{"n_layer": 20, "d_expert": 32, "d_shared_expert": 0, "router_score": "sigmoid", "balance_bias": true, "init_std_router": 0.00851, "norm": "rmsnorm", "tie_embeddings": false, "optimizer": "muon", "dataset": "wikipedia_en"}
Below are experts of layer 16 (counted from 0) of a mixture-of-experts language model. Rows are named router (the router's row for the expert), gate (a neuron's input weights, with its number), up (a neuron's input weights, with its number), down (a neuron's output weights, with its number) and show model dimensions 0-127. Each number is 500 + 50 x the weight over its row's rms, rounded and kept within 0 to 999. Numbers have three digits each.
After each expert's rows: a language model's description of what the expert responds to. This comes from a sample of Wikipedia text that the model never trained on.

# expert 4
router:516462479516571545559521488569450563527428503497494411646508560441502462602454382439460423473519537458499561446526444390519439497496510465533466493424460493517479491376517544458545500386487425500621589553541502493520468539524460402544580505460490526534479460521472508488534513431529542572503513498434457515450597543451518548477487546463570433484540431484462523491522454529548545511562
gate1:470491524511464516436513495583480593520478450496524474461496487436540449447428478557492467421524449489508430443615560455560485506454579603498446457438498505390522562447515556616417519529495531506440540556585464448451447550516504515488506397572463480430506485436545473522458513444520476532573511542454532515496527500511437443517489525553539521417457599563430564529554486454577641460535
up1:505512541481509490493554535457459414542410589511546441564541546529524409455511520520506474436440573519379514469561517452420509497543438509603477527544546489491457506513483495498481418513388541489520465455548511558383487487479574527569484549548497428506447477538481485451513587602471545459452576486541455407465526556522529481610450597479405543504474517619555534543434535512509466510558
down1:597509442491421524540456450565440490499509531471474497414616503585420449501472516523575490441560482425531495475412524494523500554540490499490530588490560495507504404506495454512534399496561431514422516451535505419528481604509538539479536461557562548490541514487555469359587528539474546511450552511509496390550494540499501490383564499508379477515453516572564433491481475576501572491483
Consonant word-piece continuations. Single consonant or short consonant-cluster pieces right after a word's first letter or prefix, as in pre-g-nant, o-b-jected, A-cc-ording.

# expert 12
router:464448466501605560453527425484514537549477546444498465591523563462486519512531518474476425588545378467429516477571539471543475438552575456456450491430545511454408431491547547445501516437540450466634514472554518434567458599542460427526595478485535469479477454484518436445515571438508523553565545445486461471508514509444521489446608581545548484460513477535500473506533481413522588581468
gate0:495560425463505591506443555453494442508508515398443415545515574486465542430521480590546435498530558419572547601413572437549533466497518488490505541493544563505533412496458462507432469521420449507509413523458520532580527520462496472508394466420607542412508452504493521528518507451544491611453498491545551461450500480596556415511534537525419443475498463470510585459579451464494504555466
up0:436458473485531542497393546441438505459468510450562514499455466582520439587450539501493490464472527454498531513422591523484525558469417479436501420527510502455415520444543473469450521445415519509474540526451506501498469514521486443495419411431559551533502487494460528373471523501626435564516444478531514529521550469475517588522583419499425562499516467528526550492621435512674474471474
down0:528539461482504533468479516441545530551528506450498489454475426554450473544476546499541444451453560555461545494451548461555542490462531475484474436421556469437467447519489407574578476535468547511527547537383512667541456507548457499552316421415539500464540525499507463479539543501511508524522450515524486536537467578454432484417459503459433405510416531463449624454509566520564486506485
Word-final pieces. Final pieces completing a longer word after an earlier fragment, as in Monoli-th, Epo-ch, carni-val, fai-th, often before 's' or punctuation.

# expert 54
router:442479518533514530492471456545432497424512536475501433512480535460536535593455539500467421515555491478510523493556589407549527506592455407502522515537497512457487388405439536404442528505521469488507490513465495456613476492504483497493580508455578446518476496506491416426583584443505661502460587445398462538481618588533507527523544517499521499444446438565472522497512402456519543495531
gate1:571467454488470471449516498565510496487475500528524447454487562486521479501467596561506492507456407435481474519627511388548387566452522571495485530492523459434536487514516574613439500462579542565453524462561537470453504580541537593515473451575400493475495464513542452561500556402528498546451534516442492520541502569602381399539542473510501536526540544576540513541472477439420544530533
up1:398549535512557512501511455426457519526502510457540453491570581446541490518576478435478500464363597519427494488516479532472636483514528551480497541547459515520508534526534490491497426515447476513527425462512541477435507474508594452513485501442532380469540409507522514397494608581490468596467549510518570439482478539478515504542435623449433543452571424537512473547463556513515379505485
down1:566504437451471552554446504542456524397522475563548484464526515584541508474447558547501514486597522461526593535379487478504500472546523493492543533499534392499461445517496459554507465451512528528505431453490499420540446622545482432468532409462505512491556435496588528424549554462506514650433466509498411459518559596447544511453478426496474445490572541544612511508538508446444429458539
Digits and F-starts. Single digits in scores, vote counts and coordinates, plus word-initial F and Car, like Formula, First, Carolina, 1-0.

# expert 19
router:374481507503550514594479503638466527483463521496557468535616601500536456616474474524481534522450434510461545461464481409490452497465453542497490553473478479482480466472495497399532546334498434441595480501495522495532514565520472500590629469455525464571404491526532498463520558451534558526516522562407487553499552561511464465437494455514471422502547499523440535510507494480540540591521
gate0:448503434486501586499472480513448576441524459448505470513531550463483471464500488585448494486506543427528514629407533405539495431506541428448522440506558483449524443443481427451429577578512441472563518537398563485525510518469528445521396519454554518481549479443465630386518484534587498562546467493507517518466542545601519441597444509522460518542506420403504587512535500451480505531486
up0:467456444465544602580487515502393454473373423453456447454477471480482452542440481474469525532531581383494524537468493391496534549457551429497440466540544522470522491521554471482407591618449444522441490545476554422463472420488491509501470455424550546559544553402480544490454447496579515492490524410506521494509578485495504577496513437470442544518463549464551497511568484525583553413542
down0:470527491516485497526436438490569455504556501505447414497517518517467474492556497458483457489496559485465557522378464502541553434582475480493493533529486403501438470463449506488498411554395570475613569421420501532528520504513549533541343451446503503509549530422489464445491525471450467437505425587546498375523514519422434498488525484398478479508428502451475611488535529446598481409499
The letter c in words. Letter c or a c-syllable after a first piece (ac-count, ac-ademic, de-clared), word-initial con/Con, and capital letters inside acronyms.

# expert 47
router:455495487471540590493442514649538584526428507425585512604515554521456535586456490453390524577549464452434426466537498458549441487577483467499497476471520495413428424383445508447512448427465471468546565489491470516531436497518436478583534494418540429537440499478502470481459492479476491586487610478495452567408513515487523574505440437505540560437487521559508571456492500493536500528530
gate0:480513389412456600473508502449475457518474456458432475536457575531494515576435468471490459505548606557541478529439544474556535436519527476459473451458515458435490386487436467369463491526480557451553488387470528532483524487521547424498385487427565537458478478481476591413474470492584360544511503474519570491431498589525507478485456471455398497497480451460509587535517453476493529494513
up0:498349392506544586497470467438447595414431406482520461500468423487540465550390546535491463508565569446552510496417542472484454507417501460497501415564462515470471472525529493476419600507453498495488494522537496477504502374488466498538457450477561494569491511405507577420488456524544440494514513498522462518558489507505531513469531495443471545513475456448490522573592482555658467444464
down0:469575484495523510477391508441501440546555539503452481463484497561414443544505494560603398508445512425463475529465479557512552397400506421561519520447506471513515495551447517489523521560402512562526580533419534518523505567478443513475334427531480518467455451414513571517459544457531484500461437548518531429578491564558475470534512561519465458539443481436470618441468513493568510500425
Sentence-final periods. Periods ending sentences and list items, plus dots in decimals, URLs and abbreviations, and symbols like ), _{ and /.

# expert 25
router:472519401479558559489479493558457519472446572455523431562492496527455466608536499487484437531603549420420504463506593365490463468536489398508433436487564447431414469421493515450453583455455438422533529520518564504556530540559464432500550402419561463531537440478443549473502522429550511561432540499458519530438533497536536407440534459517501501544484510493475547442503511518525574572535
gate1:490448470544468481421497532574453489557518444532483438451583510474554512508439581557540482469516467387454424477479544436527515406418562638486587506469560500458464468494517501616435434501547554460507523407555484419494579535627472510481519435534490478513580512559430469500465499453543491525529517559511522484536562531546472407534478535456588547441572492532492549469533452439457570570519
up1:533526458457586550479559470457444527500421545454555480561585544431531426469533499520475569495408595518544444480495466491452525520518426477484450574468461486438384456462453503526533451535486562561502514457507582510445506482437625459536469526586542451561518531519490534435546601596495476464506546494580500451513538453420514538523540559469445518426503449527516550605410570511487449473612
down1:524543519422491520534580517541511467457511395508569513463533532529448490513459476537435513498554563436560582529350447501481480464510535490553479642486547449434494503453431489415523486481511437538476527420491406431513422589439482510415464480500535517519483513584498454422559632429430518528537477470526477453436486550395515504466548468439500441506550444548568440480440540475481536518444
Table pipes and acronyms. Pipe separators in tables, list hyphens at line starts, capital letters inside acronyms (FIBA, AUS), and adjectives like British, Royal, World.

# expert 51
router:481512431548551549537453488494448626500448531524492428559460501525466503637454455367533459518534474480488482480584490434523490512531515463493443541539465463507433371445453499494551451483432445466610487534561473430575541552517524466513562507462488434572518513535529473487521527490507597628510533449449440551441600538552504516456545442485510513437487498534397565531440544504557516583459
gate1:463491523461432549429473492565491528572521529532475508489437533487569486498390518520537536455445487513530396447537559377547523581445565586482497503435506473448495495511497478627450476463588501423479475497620518454563572608507505589512539433545453565444578466484467496474473513471530401629561483512449523505504551587555464419569464508501544571528502514571546480526499531502505535538489
up1:531548540473522479460507487459487463455411496451546444465577570491568394434498557501472462522371549499439463453480520466455550517563539526537424530534481462454433482489493486435491394526449583600519567494518511504474584425442661558589478511495497470483487510488462516479518546557447581463477531493517427524577560515497622486516496529482400591421545540517505572542438533544455498521484
down1:517521432420490539557514475559526549418576494496528453406587477564472508535449493553461525455527476440599481488383521506510523399530565477529557586497464499434476486586473494495467502521541377465479544455588458428440443521509473467459579389497525433507528500604502464447511599453489549465485521501459482403509566476519476444390513509565468402552521419545542450488492524525454472525532
Letter s and possessives. The piece s right after an initial E or vowel, like E-s-tonia, Lo-s Angeles, plus apostrophes, its/his, and degree or inch marks.

# expert 40
router:383438464553498539517520500473413551527475533472517507560544645448431533547497474511429513517506495506463465485481480377473407454581545507539486562537459515491459423473480586441503513453491467519597559461466425512548530566543457457506587429464544532533448469514483412442489554501463622585569531500418482544457555610452472566479545430475516525416442476492444453518531455479536545516525
gate1:487478540488494460478467487605438508538436468569532519441512473481567495523453578524533450475507533535565471503512547470527488528395595502536541439414457492415552486500509589619430527569522518519475499379517452486517537603539524543572539398511424558505601430552488477522478488445520475533531479504478475473495568607565413383524509521456645506503462542527516484500504452452516520570546
up1:447482511566525501435480513458557523553457501481560465529588560477570405454523587463518498404357575494480437510498501447482499489524445530569558588443526479419383474470559527510452480530493576548511479460501549539482507441567609504551489543461496503561509518541471447450512490593481487482507528540640434523479515518468565501500544576446425528450498567590497578542485577494501395537540
down1:505610431448501465619500430483526536501533528543545487410563520487492468475534481466511534509542533385500527522385478446513479406559568554525504618536539449462605491546549474494552564480541534523495487514494482437510464541468534550502543377544473555498515554603565403462567574550590510520444512525558471429514549503444420490402567480438448412537530485556497478486462505539530476484475
Table and math symbols. Numbers, pipes, signs and single capitals in league tables, election swings, chess notation and formulas, such as Pts, +13.98, −10, ±.

# expert 37
router:425456480610537632521425474595471583504443529502553473544531515561434493540551477504499478499588401497421478499562549398475492493536560457527416508508447506457439424427501485493564485414485468403593585450454534496479537593500487426500589500491552442568511489422511475453530535460558515567579595474496440472471560455519477461425486458491521527485507505527438548486479496430523562524460
gate0:489563499467524574510501476481484491448451477474546462599508470489444500449470406559479432426551548539463505632446583415539468457551538418583529433504586459501393466597439512378467517501460472480483537471473546473478525451484487447488370454460554506447453429448493545481469544537542474580496492451553490503392533553569523481475510506488438530533542513383568573487497503433477434489505
up0:545481421517460580572429486362495546434463505451434443545480462462575441575442444512406507461435550475525543510355513499489524472455474459455472437453472456496484493469466543437483552420449526461450551494426506418521486512539500507479505471408570559535440494413479608517565506545533453529509574402592450517551558540499412511456551472533487526594465529461488455512468418518536490515481
down0:451620534429478527519487515429527491496516555495467513567465493560422452522438510510445470486406598535539454511403422445582611461433507407492533470447498468494458469510486497459491443521435440405479531505402486617580475500599490497521401452452517482501451455520590574504446453526467518505545407480564505406449434594458468435526481537532465490486434499495520570493539534500519467530462
Institution name heads. Final head noun of organization, event or award names (League, Center, Association, Championship, School), plus table pipes ending rows.

# expert 17
router:467471493531587544562472526479476525435477570477512504629626574475503518570507460577492545583522423483456536552524586484480479465602544419432519526477528500420440433471460484526502491544521539493550589509526507487525531598571434551465620537375486471530443518458552498454513542451511547592503594456471473440548544540524531488456523491479468483492536400478496478522454433449530532600556
gate5:524575520502556603542460422410459586517523510450520444525483386478552474513463543485497449466507489563528563483449536500565536614557513546533614520464496460528494532420474480550563478438495493389462555500564503489567561512593464499430586449520445493544446474557521514391469483508429566487541453539510566473466556594469524531585421472464494386473516534498544542550498425528505418494491
up5:578496521437517408482533450426519518580525531533518440571491548475448460456458478512458613563465436447478504466559518519447514415444533450514453371497545479473507503452507521460522514544515441451505432427413552515506515512493523549528455400498368487505506555453492456551507459453467576449469540509515499447542583491444362423582542484498427575534443480571520607480591503511553553486503
down5:483555481571449507528550538571458473453590479490565494379556555565428503520448374478479621472539549505500459547524463602494500501534521471480498532422399546413484535541475479366607489502423441434488441503486572486530438560500525515477443512550509519565524453493413496481492551452447591462514487466530463482582564515498550524497541395558587519498468479482506507425519524462517577522464
Foreign name endings. Final or inner pieces of foreign surnames and place names, such as -burg, -ford, -ov, -ic in Smoktunowicz, Robanov.

# expert 61
router:485414450527539614518510486634438556487454564465534469579520643454528481484473535452538478538480430478395488501549562496523490481553590435480440439535537448444434397457541532497505556482464546459572578485494599420563483530520510530538615542484520422498398476389436545432542544447498574552539506487476436443522518542494529475449490505494531504494499464525431458488520485538539536497501
gate0:485545476506486522454513504514469494424552549427445410541489543528480538509493462508466430509575524479502612569479612430565524447533545410443478422467525483468530399457475433443434463558464510494460522514443490504513538426523503493521406454440550572462532416515475572398508556473644445534536484418570485415492508490469503414475494543455397463499539469400459587515478506524466448550482
up0:381427489480424569434430597425433556458458555478475489364454463497503480587437530544447552557584473463501543482429601479454410483510482426535461453550500553476456481492528515474501563466415470447446399487424451486539494488573491506548454445503480500546518505488462578517465517472568519542549585413559537508456573442464623466522533496542461545481553510475475454518571520499550481534504
down0:548502545510557487458481510370522527521489523483394442584545469493499490619507460509531507510496511507497458495427514510482553429467445405539536503518487467468440518488533527531544417495474485479623575534488493591565536488550399485504368391455389458523452428505410511492555551528488413524449461524577535544532491545500488559557529450549478391494440525513475582449493495496573398493503
Consonants after first syllable. Single consonant or next piece right after a word's first syllable like dis, depar, jour, pur (dis-t-urbance, jour-n-alist, pur-ch-ased).

# expert 48
router:447493479474589602521548500564438562537498479501514490545575592508580462479479454435480490498535499493493455503570472470582410514574484441405505505471496531506487435508491522456509496440379427444543557531567476568516549573533472473536601439435577503503475459463490465416447573470534564641440580474383501494495582532556485443467510498501579509521474414519504541429492454410516516502500
gate1:489511512519444448432517482588413550559480475526596452528474522447545528481403519542639439481534467462539472495548513450510487620462576553541520539442570521405533505501532481539431505508466476493466437501597477442505583559530516608549450377586540474418480437481508538504496561503479429564555553545443488451488465544518427357560494522477458514501509468549535526493496503466528578544493
up1:488487511479555473419557513416464527552526596506582482448554594466498521485517594551508449470396591432467503518523486448457601458529488494602481503468445485366500443467531512443515430523471534562524472485569490551449570527512535546542473552558447450521488474505469538445525563570394579465476471547545427485469525543434566514474487513469401544521527484575536601608514568511562455515518
down1:536482398384492492558447480471560554491546498502469535462521498591514468486513497508549544536537516428551580480404464454431491420582498513538578634478534502461530494492547531539482454493508556480430467424516585476497408590503509484481561469542524567528548502563440504402538615434453594473488503504593465428550574515415522423503473408585466435538464515538524502548518525548510501522467
Number formatting pieces. Spaces, commas, decimal points and dashes inside numbers, dates and measurements, like 305 ft, 39.6, $17,657,658, 1970.

# expert 32
router:472455464550527530552523471535478560452507627412541616545547597549436462490536429504472441619629478419443498433469550464535480497531504449431450496595471495506435433449473534464491494415548483519490556538543503530527477623566531435510557499470476528544448510498492565461603542550464523521517527482482455556482514527554501468501566454492514489464391480495463429513480441439528548576597
gate5:559492586501506546541502455433513541506474530452554393585530440523484446507506499513433490465493483458551572591491558468580471486517498485469546481480466523524499529513454478539430574487484457392475444505546419460594545502552501575450561518421367460466447427538444486539452499524477554522449438518643628444497494593463496495536496499474512479512471534496536541599479431525576370484482
up5:623510466546477421522464518507537561592448532596475481523512518518502468461477490445545582614500387516497454441527570473424505515549460533578524411548522391457560535424456568507599529583525450533496467464507606501461546516524477467462519443501478460531487575427564465440495455483460492549498515548522556468560573478503506510525540465443428527622486502524584604441540516503538544446469
down5:515573492535518515543565545505450534520622520505424485490499498565494440464517483469494446460588578441481451617500473622560392531516529527568530583530498514490549448512456398426561516491531480496437449430493523515464458359520456478528477524408477560547469443540486438525562560515480537462511432469440413479528508511505443554405449445483609556452408510540487440530501517459487565494523
Place-name endings. Final pieces or whole words of country, state and place names, such as Argent-ina, German-y, Louisian-a, Australia.

# expert 53
router:409489495515585541491448538533463461439437453418633452542495567464409482526546427474445474508519449502447525489495532449527397500572560446436489485524446496486474453368479511468398473450517518418560561506525571500477503516494410486538557574514583460596431521453490475464535547524502577629483502481421441533515518531540484441421520461448522498548492432506460478544481444415503494583490
gate1:480472500539498485515482477564429419537447499457518436458502611496584501516451517504528504424541516449538484491445523472470514544378579587500577493477473499467497456447525517566427497497522523571542420479573460539426491496533484605539498437596481456388611402470453500469435556459532464509531457588437458513523512511553408367560462532450553440485535592571540521508563458502477525487492
up1:497572484532549492430535428452487491531378556523487465493550574485614455481501573531486515468401490514431523442553463427499594550500510533592430560553546520431466482543511568479442401519451557542475477472523464545439570504533572516557511504521430472487518440545497530447447528540497551497483476624579468534520446560418617501514460571417420503453580534504566496540513576569528511502492
down1:561495454480459568546509475479568586431572546497491432422516453567533423488485444497494588491505516499517524452425521496511511465567430504468521609419524575446528503492531434476525542463549456535496479463412600433551476484570533438532572438510504471548529528566610456432555517510496523505440520436533377431442542636408489510390494490527488410488451485484484471485561513497536550442527
Numbers and years. Leading digit tokens of numbers, especially years like 19 or (19, in tables, dates, ZIP codes and measurements.

# expert 49
router:428562515528509498566419520535473507457502570549457505612536627431450531492538499468521505532477440463478534491619568397528477455518497507426479567444532473434360450425484516520477567464567501494550579592533523513515576499573471502520579446380495494469480469507449474470438508402527546566517535562462435539447531541455534512474565532479482533527498504565518444481494443529611468547562
gate0:466520507523494584437470493475426514502568495441440448516470466485512549452513489600490401485508500496598555584384574485479466458559642425465524464478604508450533465441518522424433522515466500489518508449382552511551488430504536427463501446443550562502500400491452608468498446535567446531474544516567509501435509550515456425424483578465512507518469486512472634510537455436515490495525
up0:521424451417468588539428512443484504496408524444508473470494485481573451577495501498435536476568552457534528507394554488501473546514427379560463417483532569487465546555520509445516564461480471527502443411375460480537442461497595460461427468462576471559524562507446524488556503507543471554509595446586506443495537551436482475520514430503534536545461420451457461562615530438573475485467
down0:549578513456462467455395523427482472538548514474419555485487459488470513575445481434520395504445485452472450515469513577480564468539480453482450485411448480497535470505463462508501466497460518472569497496429553610565513601525462524472402502411507565569481408442496498433507562379453467530492516488546520486498446552406447527546471486518474352394400466599491530445504480531513487474531
Middle pieces in long words. Inner or closing pieces of longer words, often on, in, ed, n (tax-on-omy, Syn-on-yms, Card-in-al), frequent in species and taxonomy text.

# expert 57
router:410431431564531574600486476551435510493419488436557467509514500554454462605452413445504462568501424477528496474591493483572480469513580513485475530494461503490390396452477511577525567451479428517539517495496493420539547551548513428547535504476511447565466563548523519529496545451496600588521544476442516505514567624492557419524468543478550478469484408576401472493421460482514481503532
gate1:481441493497483557416518518514464419548571475520504468477490458470529487477421540552574456515453462480472511461485590435514544499407544614455449474404550508449507430493558537534487478450517525454547489521579527462591561570488540546542494372499471527410567476462489500541508558514493436485482541552428488418515579493627395474541465563523529500484622549521499534456519475482350546484481
up1:466574545463545565451532530405444448495466573471581457479565534428531473413487549523473478547316564485451475471522532543502514546569445536634497563497565434422463478490468527425610398495479540495515492471499554531502551474499587535550465484565446499466541542498488588535515489526432515482460506504501471439471446509519540492490539579523467532470508492606502503538503594576457446563583
down1:505457401467513550540409531433539549393514457454534484440490440533440521545473530480489503462574555461564516511355475480569503482505578561483503579501512519485540489449453443515496553496511438487459488432436543450573437563451479431501596439499502494452540419543584452367577548538462505543465509478541532485446612534465465506377486423497452440488464469558519472443472519549461508443561
Determiners after prepositions. The, his, their, its, her right after of, in, to or at, plus possessive 's after a noun.

# expert 38
router:483473417570479566568484445512506497440442521518525448578539620552514532562540474503456492659527439488439489488534603487531462439588563472454474497498534538374453452457525475489492515485549444503515561463539550523542527589517412481485624541367476482441435530509506530507506533430549526555453513477441497484502498539542543466445569484445469542557502466515507481507427406424547502551585
gate1:483503463513472551441530577553479527573398417554460460494567517433575446450445500545517403497489453489597413493564523476508504447489605519586527530408521512458425529471463526570426534438578505506517458507579437434455525562520432577476518456595415494478479447526502498507402534498494421550543477513408470465493539502568473470512539574471569574466523544513468539427594528440453556478501
up1:505481504491526475491494563439443466504445511486497492530588566444543402483513534523473543476364561487486443507509451466451549542450483515550471535584428522468417441485422456478421437562451516475549531467513551489515538466472594407544448484508541480475498495540486563473477555627434499499455560515471468454483532596480652507569455594413459541533428480613558507580548537470530495556528
down1:643469498469491464557552519474534449474589473485487502449533524521420498579481493465530478501567427398467547431453509500516520442556550532532540628407543487495511526462498485536466513516532424551436503514499436464523452497535420467507451434463473486471535513550491467374606582453513619525492474475516412421438526522409499535412537422519396503541453531496557436439498489464434475547529
Foreign name middles. Inner and ending pieces of foreign surnames and place names, such as Bizz-ar-rini, Mogad-ish-u, Helsing-bor-g, -ton, -burg.

# expert 42
router:499467425513524536530518590511445562479344574505499504465538582412503494549539456487436513573543453496492544569626569435472404526579516507473468465484453526438421466440523582496452542437561425411548504487554463461530466569553484463598567453423486418495528532506446542455535577458482574520469511451507479550471500556583484468480558502513485542401593486505475478524523463524510482542557
gate0:353529500521569577479501495486413517520488510495438425543461499508493476476545535598486501584547500428545550513531519485562534432520563401465432495583498463469443457484477507493413526560561404421587495500470400475457543504444491477555396426405580519513450412497503569466592498505490472535491449499545542458454506536618544458441544440420495469534470494460483510447542527522445464455448
up0:390521436456512601517451464419453428493425541484518458501505413502532436526442516503440509482583488494533477509428586459532541448461439412513421455611440432481534514433577522517472552483441441561610545460427462439506418448547424421508481494485566512545495476468494498460584555525580472575519519508579502422525466529495534486495503384552596517527507503452472517507512561527533502435560
down0:507503462502517521491449554433431406544447548514509534483473385462481395537535468512583446462454571507459476584380466519473596528489483487443621457484545496480501417444451493447537455528475476422546552476430513633529501599576531517496442461546435487470508589448517556489526514486460531528458477518539540387471389578472494484500474477431537511472477386477464568479567519481477474489492
Past-tense verbs. Past-tense verbs and -ed/-ing endings in narrative prose, like made, used, served, began, dismantled, plus particles in broke out.

# expert 11
router:479506533520567605496469523609321558509387521549522514596508552485492483527446519473502462592496484488503532522619546473590459491533489476457491534522471554489377449413497532489554524391440505467571512528505569463573572578542479458596620438491469476473417493525536441392483578532481523512563495477421497503476505522524535484492541533442467495515546475505501537533516482453515507518515
gate0:453552507537539496570469495503465530421481466538525403535535463474559481479436450542468459535534454442526549636430556481496539487561581443426438466563508444453415515536461400447405531557470543514512533442407498490562543479488453443474445406440566524458457405494492581404463567499531426531482460461564487456440532496523519439446470541522449403529509472392512602470535529482500519494469
up0:447385509470473554555422491462477545458478547450561423443473522473478412575515547477506439473547508361592581589396538464522462551409498439545500405558559549448471515498512546508485547463443562458472493513399505445561513502497508433500441487556493552529457509391508545506525526458636484486529499510534494471472529523514522512448480454492524598581425470481555465514549530559593512444481
down0:481561539516534523463391470381588431491502521507412524590459476508507450582483565539555425528483544481493479517496599546556529436555460449490398425557501476451479392495462523483556450542433523507529510513488498539480530474536470461488377517433507515524510483435454534549445478415548524532532490530564531429484444597471491560526466509488481357463473426528449582475581528500606532479553
Consonant-led mid-word pieces. Word-internal pieces right after an initial c, t or ca in ordinary English words, such as c-red-its, ca-ter-ing, c-ir-culation.

# expert 55
router:412494463506552593505479431534493479527440514526495464623475580527520539558394456433504498582576464471484556540485483494515462540577493502456491452508602471537507419343509493536542498406485507498555513534534502481506454618544417429532628537492532458502409550488534464410512564405536527504546499523455453448491578474469530440443495450529561541457494529546472509464444484506483514597538
gate0:509517431534586611488511494476455552471472498439481430521484520555511511534475472527434407467593569469534622632416479491510520523501502456519460529598568488483541410463456530488457583592457451445469520446446528533468495479431471453537476511384544512473471489543514542439613467476579432598527470505536523418415543527604483496495460541493450485520565446453534564447534514466498513550461
up0:488481442419542553515493492462463522406427474451505480551501505502489429509480474474420505486507550495561551442450568431539409536461508527588475520472593504392465491509501466482468513441407557539559439498437451512488484553532478464525444454469515416605577506483556513474508446532588498485491485484568531535538524511530435551462572445414387524579560529527530489667582502523618467475479
down0:415476547438474478466430492432588494470520497518487415572492483533439525548571514470593433486448484471526497505456558523463572496460434424467501483535470452502352460596470529505540474508465501486565568540451583574517482476571506395501374482488484471534494459448557500488525528480506463565492468572625557500500366523432510489499456485487468527426444447505445619559470540471581536509518
Syllables after Latin prefixes. Consonant-vowel syllable right after con, pro, re, de, per, di, such as vi, mi, ri, fe (divine, promise, perfect, visibility).

# expert 41
router:469494376571580588507500498532442560537452567493495402501501557506508516556409500523390463501505510444468476514532546450494490439571587418452509529448464526445448445423492532503460526450532485487528574491487485487508470553543445497539570491396524487570520540499444546414549543473445506495539556480503454531562555461448506441446512401441573536531463443537399498493410407407578580560474
gate0:528561448525542547512545440479529506513485532472436442513441466521539523519527425494480477501592574460459568583409540515540460457541515434474442466502514474489474404390436452455454503495482458400509517466442484570505582480527492412472435472475572512443514433454461617433497526519635423552496501436521537444441566481607545383511478486422473503568539461386506469472558510482473475510489
up0:503436495407473638537511538453378534423482492447541504492440471507533448555459479478520533522621512443538525478419543454445490474435494432523491432510474479473386533504557485450413599491442512483547524590420517455571440458464490485481435469477577474571442515416530558458479544498533477505556516471571488522451515448434486510431444403517510513590494509482566501503534532579597406515498
down0:451533523478487453567505509407542490510449521473442484447481512517453418545464455578520434545447562546546515492372477522531499502507472449572463474408545466444540476457424502520565428503392506434592524474509513572529532465566435470574361475495504559496476435515435499508493555399501504480544435499521453394508435502456459532532417487461456480538434534515587650495542549503453453468455
Table pipes, copulas. Pipe separators closing cells in election and sports tables, plus copular and auxiliary verbs like was, were, is, also.

# expert 59
router:449490499519487546578434423523436539508400543556577423537520512515522482555490516498537378515498433565505516475615559405566458455556521469536428541534555511418499431450526495454555543485487488508569560587497570447509553533521469446511610496450527489549437515466447468473504485398494501581447546497372510556455554501602455526440490449479553561511476477544506485467480491514587560572570
gate0:428517468507485568528451473580531536461448551452471410464476512469464442485461391504468446518595475525520542560422553491530518379460630471421590514542537504504508353473490462410438525506507529507526502513465482477535564453467522479451407485395619511433489470521478577410472499449573420500515473482495558469437476524585525446470499506516493433454475437518503593556471504460469477483455
up0:485449492497483633532462517453448610486383536461454455469462526532510383611441526489446478517594579481560560482390548440490490484420529489462528425569560518472458525540519539487489505488445471516480423550476462510565430494525462482476509424496536551524472363427502519456477453488538489467480578442522520461541585465481465462408452422573431592555507439499570496531532502500542522476520
down0:523640559418512446471447500443554482499428533448418509524480454523458567499476467486570458506488523494487581524444456556439484438487473514468533471524524435479566442466546485490552431639433572485502585538523569574540489515534559406515439450396472527530467537509484441519582516414480542575541448473590504559496418587508511498495503535511505391528488388487450512503472573428526487504435
Pieces after s. Word-internal pieces following an s or S, such as s-har-ing, S-y-mbol, S-w-itzerland, and == heading marks.

# expert 6
router:450448395496531553521451484573453630489437509498509521600533589467448422567525558476465524477517462493493512473534508385527389510540486522533444503465549555496399484425439488472475597404511533485546540550451476551595507509479485478554575456437581483519484482520460493482514524492451576643519575484426477542446503504504565439536570474526396494496506463492447553526531499409533562485470
gate0:479476430468514551524422494576532499507431541477470451594519476554467504578532538525479476526572490458500534546384621469508419388485536415433478485498527452501483477495470477425418542518475518457504484504502545548491544513488540444439389503382596536493488390468561595475532495484566363559513530512503487500533559480615429448546498527508469449533472430463453533495535521492607522469525
up0:480398457449503581531474457422406523470453528478504413490528454456481490568405450534510534542560650496559541520387547497472544488396524431513495437488478510444495426555586536467417580472446498454557430528471436407550471428460485448549410510382602501524511471494519565458502478496536484482580497460588458428547464439442501500469529497464449483525524488521531495498489491538562468479523
down0:484515434529486465475398514395502465473491534433471498556492529584442470582524438471565437467466575486445488554389484579543513411476456459463560438496455452506491478379507463508502474539438442502529532495441537559582544456523470379570446434451488440522518516470505567499530567456510500540524455504586561495503441598559418493557456458495536467470399478515537499462582487467624455545493
Letters inside acronyms. Single capital letters inside acronyms and codes, like ARM, EPA, ERA, GK, and unit abbreviations such as km, m, L.

# expert 16
router:463477357591561581547481438553466534475403609468533510503492580489545484612529501471471454540503506552432541455532548478473479532586512451495410548489480542459488428450438550476516470501483531471519547506531503440496516491511507482503548387403495431555431488467482519470548492557505539521516573412393409535493563503477484489472582469413530455521518464575399530439494526487567515617476
gate1:484481564476498449419572482622470475562432508584449488535509470500555441479539461559526482430578470533452447469563627437574477500506570634533546540444524465411512456434528576581494505513487530450557538527565458479469553514582519593522487409573443447506545520520511537565477482456517442473561526448481469492463571558546474364552440449460519515557586536544495517503494499454503484524507
up1:474454513509542497432555537382471511514501535504508426551603576375480475482516522510482481514415579530449546471548538476490562504515389469449465554559511489498429460614484479527449405557434540513559471455437548523498592452414569520604481512523460382475496445530457537433455499530421474478511496518547515488444487503450572586515520547448463520465482397546440486551475576516468441531561
down1:576509442491464497512446519539559538469457456539465467500542407533518542464402492538529418483641504455488561440396498490436451434560512560551543557509577443438547515494500443520415489441512422493495549482532498464490482462497522557504523424483559495461549505564521518351555616451493553518529563476558496422500527596434546563414467499473453474418450485569500449482510479540446587538453
Letter s pieces. The letter s or S as a word piece, mostly plural endings (Smiths, Fellowships) and word-initial s after hyphens or prefixes (hyper-s-pace, S-wansea).

# expert 3
router:493489537503504486524460484512441537535460550414582478552474559485520591511536476484492531541516407506434519499524521416558481489532551361529495498469501481448379420483424627471520506491576528560575541559518531460516473559572434457530605486450465403509437538472537476434546570428501544546440517510446462443440532597492578507449564559461547443446469450576440529510513484540506576562477
gate8:508500480418470523562407476462510520448406453547478487523445582458579463518484470497499535531498512547465472484529519490510497563517531550515487502438623515490512477437531594540481476515392620481546453483435441436511466557524517478522540469585502398548471472467421489452467553532377507509437446489532611494537574510490470547577534402556529419451428462375498548491537443532459424504566
up8:373470457471556510480612455576520489488582511551514409410577536558499501431548545504529452492545485521477516488536528515487475524460486555472476441570472568516401389430591461513450440483487576441488447491505462537549431470486510434496479451548559426502500510549468495400573521632521440486416514519506497537525477450474522508580495518467487602414566535487513439566448511431477464474404
down8:449485472456501526537534488521478526509539503481397592509574512592499429458553506412520463483470455539481586462571455530521486467556430528572478417572451491451440475488519549565504450496540452517472579493454376532461437460507468460472427540475545537470457595409469590533515490434462539509599479562443550516593420577481450537453507597446512497480490406498495443472560441491480488374506
Word-internal consonant pieces. Middle or end pieces of words, often consonant clusters, after a short opening piece, like su-it-ability, Tou-ch, Mi-d-lothian, bo-dy.